Experts of a small language model: vocabulary 12410, a sigmoid router.
Below are experts of layer 7 (counted from 0) of a mixture-of-experts language model. Rows are named router (the router's row for the expert), gate (a neuron's input weights, with its number), up (a neuron's input weights, with its number) and show model dimensions 0-127. Each number is 128 + 24 x the weight over its row's rms, rounded and kept within 0 to 255. Numbers have three digits each.
After each expert's rows: a language model's description of what the expert responds to. This comes from a sample of Wikipedia text that the model never trained on.

# expert 26
router:123111145123130118124117124103099135127136101127135138076140186132123129089108130159073118117132162119131152107184128123129137114155121127158161171102157153105165156136087103154145122112157128133152087081124100164152113123105113160122092130121128116092134103101160115144089099111118121089119120138141093143139117105115117149112142119099127097073142132173134174159155076106120128109155
gate0:144132174086140156143129162135160122135137129155153089129109127132127132162113153141120146167076067144140133163127126126111149144111129130154137130067114157166132124126159135148126128127088142136109086135111167114102113130141127121106172086149114118157137140107150096174137127078117125122100159117112160135182143139144125124142114087140097133149134062132114118165170137159093121110129
up0:111123141118133164123100126148133147152145105102127125128140126158124082125143090113120140128155150125150068139122151136153142187155123140144114105091146151106124129170116148104155170174111110106108134142122116154115117123096131121096149136139119114175145112167158089122137153116183143124136139118143118176094176087138179145117121147125122099137176201123132120137135137164154108149147
What it handles: Action verbs

# expert 25
router:145094156127167129168115141130108159114111161134132160124147156150136126102143132147072101166172161164145129161151132156124120097100161126161155137088126150100177117129123126134122125113151132081153152109111088158140116135142147127116111083100119120141143110108164123090135114094110075106110100146146093131114118104090105155162101133063150109128145147134144145145156136104111122099140
gate0:121158145156097164107142151095133124158115102114129118105151127136139128104131112155108137125111113076129133139137101107114132159116145153116097161151141134132131153150113109078112146135110102167128182159152120176167104144098130090158095143139164124084112147140130068070086136126138119108116089132149150147131094114139115113140158126155115108150148104079150143164109085136131173126108
up0:157138139126153140158102168096108132119151150174133132140114124124099132107126155093173126146110132146134077176134164200163120112137120105141116099137162162099147132140118172158097166131173141121128183073114104099124135121134152150058143133115157091143172114104148130138158133105104113143132127127129115124143157162101106105131109117146132158152117120159130103121142140135113138120130
What it handles: Mid-word fragments

# expert 50
router:144120149148151133137127148115105150130118157118147182118131151134121135120137130178059137132130147133124106137151137132115113088168171122108163134125103156115146131115070113159142130108176167104158099126150123144102111121119141150122081079114125116109137096087165112145134131149108127120132114109144116163095113091087113156120100125082134099099146144180137147093161084118112111128162
gate0:123089124120105094098081134131112095106090159156130157107120163146105133130113181151139140171115084129137124156132151152111163123131145180122143117128117157150148133134123083146170095112140115120117136133150100100111135173143151134110152109138115114144127147139112066168106129155124172116198131135146146110113136088142156149139135112122160155117127066141105151148137100132111139153150
up0:159123124107155132122134144138166095131130132161133139122166133109116120135115161131157138108109123140112180143130146099114072176146139164137112141143104153110140106135115086173100099148141138195118104090154113104156144122145170087139140141186144135143133134108138142132110158115107144104120157157164167154134145119095108129135122144149082145127073095146152129181124123126113161134157
What it handles: Abstract and topic nouns

# expert 52
router:151075150112138135141114131089124131155146127096144147111142171117118157158097156143103117145151128167130147118149130152088130092140132134153128167139145119095160117178096164135114142126143141115141156118127080141170094101140164159144125112119102101121113081128166122106130126144150102134113060144126082151096100102102114149110112119121147098138161112132127130120169089095098077133138
gate0:103172126148113125127110110187144095091155148119118163152119063170153109154133113147149091128138096110153150101137143084146117120179172124134124114122102176065140156110120120125104111145124106117157159112117115094130118119095126120118101129120177121128151175115116160116116126150135130128134123137142166137119083149158118127117120125129132118101128135157086103119175107114104094088110
up0:103177146120106101117153167140133143114135160097127151122125048160153127118143113106145113121160150121114131107123128099131121132109191129129108149114095155141086145116147106084091102099155156121141117102150178106117103148102118104072102078139113130122140126139126119149107106149113178127106138095138175147120096160134118124143141123130099133109124142128105117102128138144171130079096
What it handles: Articles before descriptions

# expert 23
router:150093163096149151166130111125127135115131124114139144067160138156128159123107137126125114131132125151164113131163091133104119107129138162133140140127109176094138110153099122165125100119132135117129081101112134147164136132152112126161118117119110100153129093104129121090130101158129100106134091106147109169121112042113097134116141127107155107122153107170130146105145114085058108100159
gate0:162145143172119127138135127063133138118118161137142110142078111170166124172152118190104168164136107116134154137124071149145076129119120111095089102129142087085103126129110142140138114101177160169124145121123143112125164132141120128124119124108103130126114090148103166103123140154071126124123111145130142137120136102127125126099113130120124136144143105134157123160099153138182121096099
up0:113145095200092123081108086134151137144067160137141107163142130155150157126095121178120125153165118136143156092130137129088137125132167137123093148148137111141137097138152132117139074121118154154127158125180134090121127124081087096111114122152131163098116127162133151139077126127109139108080091158134157141101129148107124130116125141142099140155125125127132112142097134145138124111107
What it handles: Place-name word pieces

# expert 41
router:120136154127146131143127159122127167136128144094162177114164172113132134131100115172069128152130168138111138127165105125105109117155155128159174125138124159111164148153113143179162107144139128079177098105136122117125081119118115116096108120127147141111105103113157123128111148141129112136108095094152093154106103072118109151132096118118152113121158105137131133124173091105086146138155
gate0:118132122192147140127144158120121123110145094107136172088151129159135146183163121111106124135163117115127128106131143173132149110131121094105101118170104127166086100148146101159130095131113142124123092146057116086142106099125116107145117122112136140137162136137141139150154111138131075164104137139129112164174093102098146118163131094115149101126092123125185122109163113128140133137115
up0:123079158138122145125112141104156103086134134125147148129134117121186118100088125123131103127134115115123132130154108151139110123143151086125078119156151138153081093085135137197154169133106120123089088112135122125162158081137111151138194154151129138117146097157135094105115151125107101121125132132138113138067128147145139126078155139108119124139133098120104156093148150120126105107097
What it handles: Event and work nouns

# expert 29
router:129105162160145129115094113092126148152116132119160192078155160117141128094111136167088147128144158128146140111160110158112147117165156122121164146135110161120142105129102135159135105116144119108169093121151116117135088108111160127142113123148115128124138119130176095138118139129143086133133113129165116185111108069105092147125115124125128133113177114177108154104150104121064116124124
gate0:116108082146144139120125139161066164135129119104165159122133113118093126065083141183152110120132173115146141117127075110140106116133089100151145120060104138114151148158093099120130084081134126147115102111100133151130097129086142142098115092118125102126136119101113135143138133110107113155154154136139147120142162095143156117111129153146126138147105115096114127111130120184112111125118
up0:148119147147118120148127184144151052139097141123169105160096115111120087096129104111159142112146154122137124128136105147141148133157135122137115083118143151135144115173132091177128098157087115100123107152132100110100123134109174155136102151161158087126115120078141121134128095071132139121120094136174133114088122118151146123106111130117136142147152108107118156110143093127130108148179
What it handles: Concrete object nouns

# expert 37
router:136109149135118124137114123138128140156110151118157172099146182113120134145109129158081108145143166138134141120141116162089089129159112143158127137125138118063177128144078116128109139120164130108147140080110105142156054111143172130095111076142101137105119094115142095132129152127154083140125111120127106139113130122119120175144123154132153109109178122141111128111137100120084103101139
gate0:164167142141114130127124126110127143101116134129159156119114136115155110167152093176130154153183104109089162130120159134130165149113140165141113139112135189151167145140121140127120149075165142122155147139116119154103154123160106102109186137095138145116155108141125135143113114105086139127158178170141122130116130104142111118153106138140168115118151115105145133131188167127121148177108
up0:151146124097152121126113150161158113113107159121140127107140109110160117118156083156145127133106131163171114119117139153080153140125064133159106125132126139133114173118149119119140122201143102126132159147100092122109147188175117116106183127096149107136132114133129133119114169133141141092108142086105125165167159110116113147135128109103163132119092093152097146149137107108135121140092
What it handles: Person description nouns

# expert 34
router:154103145135108151124145116127124143140140113110137153104159186139105151090106146189084127119120149144106119137158134147117119068145098109107128161076116157093152138130093120103134136099147154088164131100157123152115123078111169148140100106130134103109157106090161105133127127115113083101163107114121118128124101116114111132155118123091126122118168134136134139097156082093076131129134
gate0:099144138123159148135128148118153126148128162157117149113102054096112158097151135106135106146105138126154128130133113155121141158140125170115152110150121149123124109142130117108107155131139162151173132155111179133106110153174158141160102114150069105141128129136128135155123150116160072125109128149084108135111143131137141160133103122108147136125064144135161173171141143142132092119189
up0:105134197126111090161119111133189125111157153148151129129150150147103156126167123119155134110178122151093111083123133102126116142104111105141128119079104155101072101157158097159141114131122128101117107120116136131139094104113121126105101133145144100145106115148151148128135079122148130133098140153104101109169129159149147139169114147157120124080105115146153093103106183125120132113141
What it handles: Descriptive adjectives

# expert 28
router:123071115094134143134103117076098133119134115119123138116135174139129133110105140140108140133130168145131134105137092132112137124161117147136136178122158146092185127167111124143102138119144147103149102098117095134142106111092134166131091126106120101106124101130142112131105109115116114086142097121158085164128104099092100136094126076094150115114131136147135140163183061079117112135144
gate0:120091121071105131075137150126133155163139101181128098106112136118115113140169099161164145129156120153120116154154106123143158162134127124115104094100126112140151114104109150112119113113103109124159136123161132150163145141161145092139160086132137158103124114131138166145096128149171138086148117141111107151192108128098074170123101147123162130107146128093144114147126138086128119158148
up0:129134134114102135138125101153153148177100098157099108130133145145129138123164114124171098137128153137169120176156147113144078099096133161061129144090133124161144121143163157135160106130107143085121154113122137157146130136140141132112131158138140100172107110081129159076109111145122150095059114138129137111122120146132113165135129135146136114112115120132141066145129140101100133180125
What it handles: Verbs after to; coordinates

# expert 59
router:154092158095140117137089111075131153122156113091122164115134191135124159131106119164126141142133123158117161104149124130074127078155134124155143164115139132097146103140121146125146126120154147089142146133146104105164110088121160133160101108134147107098141092096159124159117136129135116104116102123142079147121087103102125140135116116127134132133144091137127103093175079122079105139167
gate0:148131163175130130112143151122162150166122090141117089113094114115131127122143109135130151122131094178149110160148124115131093132119092156148150120092134110193134077145121140099093150146145165115124086109141141112165133106101161170112116125126107128164112078100143131100128138106136166133134101101147089128156107119134116129078127131120078159126137122125146119158087126094146155116086
up0:114122157120141135135121112118141100141127121123126114147103143138114081121112087128151127104146131148124126108153177089126105142104141115117123115108091131174151140146145125126112128144176132146155093122104110164131124125185090152106137144188126122165115106104117153114099134123142162087100103110152116098098148133197131114112134133161146186130096114108156147172115186145164144092146
What it handles: Determiners before nouns

# expert 2
router:128118168119165138143116130128127142088127143136121158107138169150112117126133136117078144119141145137145128125164101122107132126118163155135159163092132152065178142096098120122123126130163159075158150115113079168138107108130152118141093112138151134114107081110187130108115131155106121085129093111129115161092115092081144147117135141093143100115145126149158171131175123127115128121158
gate0:128177141141100137106123092149159120130120134137152154122101188146181118127107142127161142121132120095174146158159106127104116110145124138093160113119110086107125137134108145084097139124142120126119140100147135144075125118148103153144126109127105155085154112132143119145119138138058110094119110153109087117152166126134125139141129154131111111160112134161092191151143154168077114142147
up0:125116167143168114086122154141155104124121121156137117070093127130174134127100127096112118126082123106114130154149134125133144105154106138134136142113186112104143161135105127074086125118148128125189112121131099120149099159144140114153115137115144162125121091119112085122146152152080188101123095109088117119143169145135139120120169156142105080142113117139127148090148136107097107137142
What it handles: Word-start fragments

# expert 1
router:135103144116123144127101143069114135106120137110139145088163148187109129103139122133130139135174161143114143125175108138098135097126128129162163141112145157071195130132115127121142104130129138133123127082100108125162093131083144116119112136108147088140127080115130128128122078132123129093109102149104096140139102119125103177104149127081130138125138107151148144133148065100103118121167
gate0:118129145127110131116152131144127087120114148158136071083149107135115142133103155132148127104109137112138150141154175076157145119125168095135139127089114120095176156099096140066128105110134129166150113123103122175187113136131093116097119162088149139143128122124127071102100122129112149119108093149157122108095105148135112115115123134126096118091093107149132126147122142114157164110170
up0:138124104197136116130140150151165161119131135110117130136140136153139174116141136148139108146127081127127154151096104106063151161132148167115099120167086167130118097130111107123080089166092145140114158118115138126133115099147128097140147108137116130122128080118137100097132121144115110153153112119136152095119135099141158138195155081143127122145122122107114145093136138104122108139065
What it handles: Verb-initial word pieces

# expert 32
router:140100151126144144148125136105121138121123155115178173076158157138134147120134162142131124131140154135138142125128114164110078099119135163120119129104106132078167149122103115169129136108153146115139124103072136143150118112138133125144100088117117132123083091117162122130142093124110059087132109167116104158093135088111131157102140130116116101138124115182138156102167131119093113095175
gate0:111120109098138104166095085128173135107125120146117082183140149122169139149135134151101123146092136128106086137139138125075117126153123171160115148163070146123126140111128140122168123141123103115146140150119119137138154163129156139149155103098127122115104132139103150158155166134126163139139112122196100143136075102162117094111136127115158121122108088094109131131141106098110150174113
up0:113136114110185141131102124119150160135126134116125132100170107155092123181136134164133112093132133117124150105141118108112122111099125121142108139140102145082116112104135151113152120137134104126142116168141110145167130149100158122125112137141120093166115135132124147112146152173183096117078115153159158154148104180144138079133145097144135154081118086117135084145138054151150148122140
What it handles: Ethnic and field stems

# expert 7
router:112108144123146140116100125097139168145147116124143127114152143120137153121118121168104155121167116131124116100167104133125121110137117138128168176072112144122183164124094130156135138134129145096138079103144140112116084086153141116106091122120108115117123095126173083148118100143146140100136113142132102135080104101129081135126111114115139127134181119192142136132172126125087105084166
gate3:128113095108141127144137121156128131130119154128108182125156121125176124142138184120130144116111153133137115162094138117119124162162140133130137118133113153120145148105122207134109168121147144102110146123144093163106102136143134130146134103097084144131098100098101139112118114136148131147142126129142146173124138097109065073116121111129105174138155143150111167095172169184112154117153
up3:127120121100121150104112154118144117168150151149093107134086125154083107129135107139142129116167119149109146138116154113131085143129146142127094143120177118146141106111109093139149120111127132172169135124153085181124164164121147150074126110154119110127170145130113128152163125150146104152113136180159136099159134138105134162129182126127115162066130129135156143156110074138145168123133
What it handles: Closing brackets and marks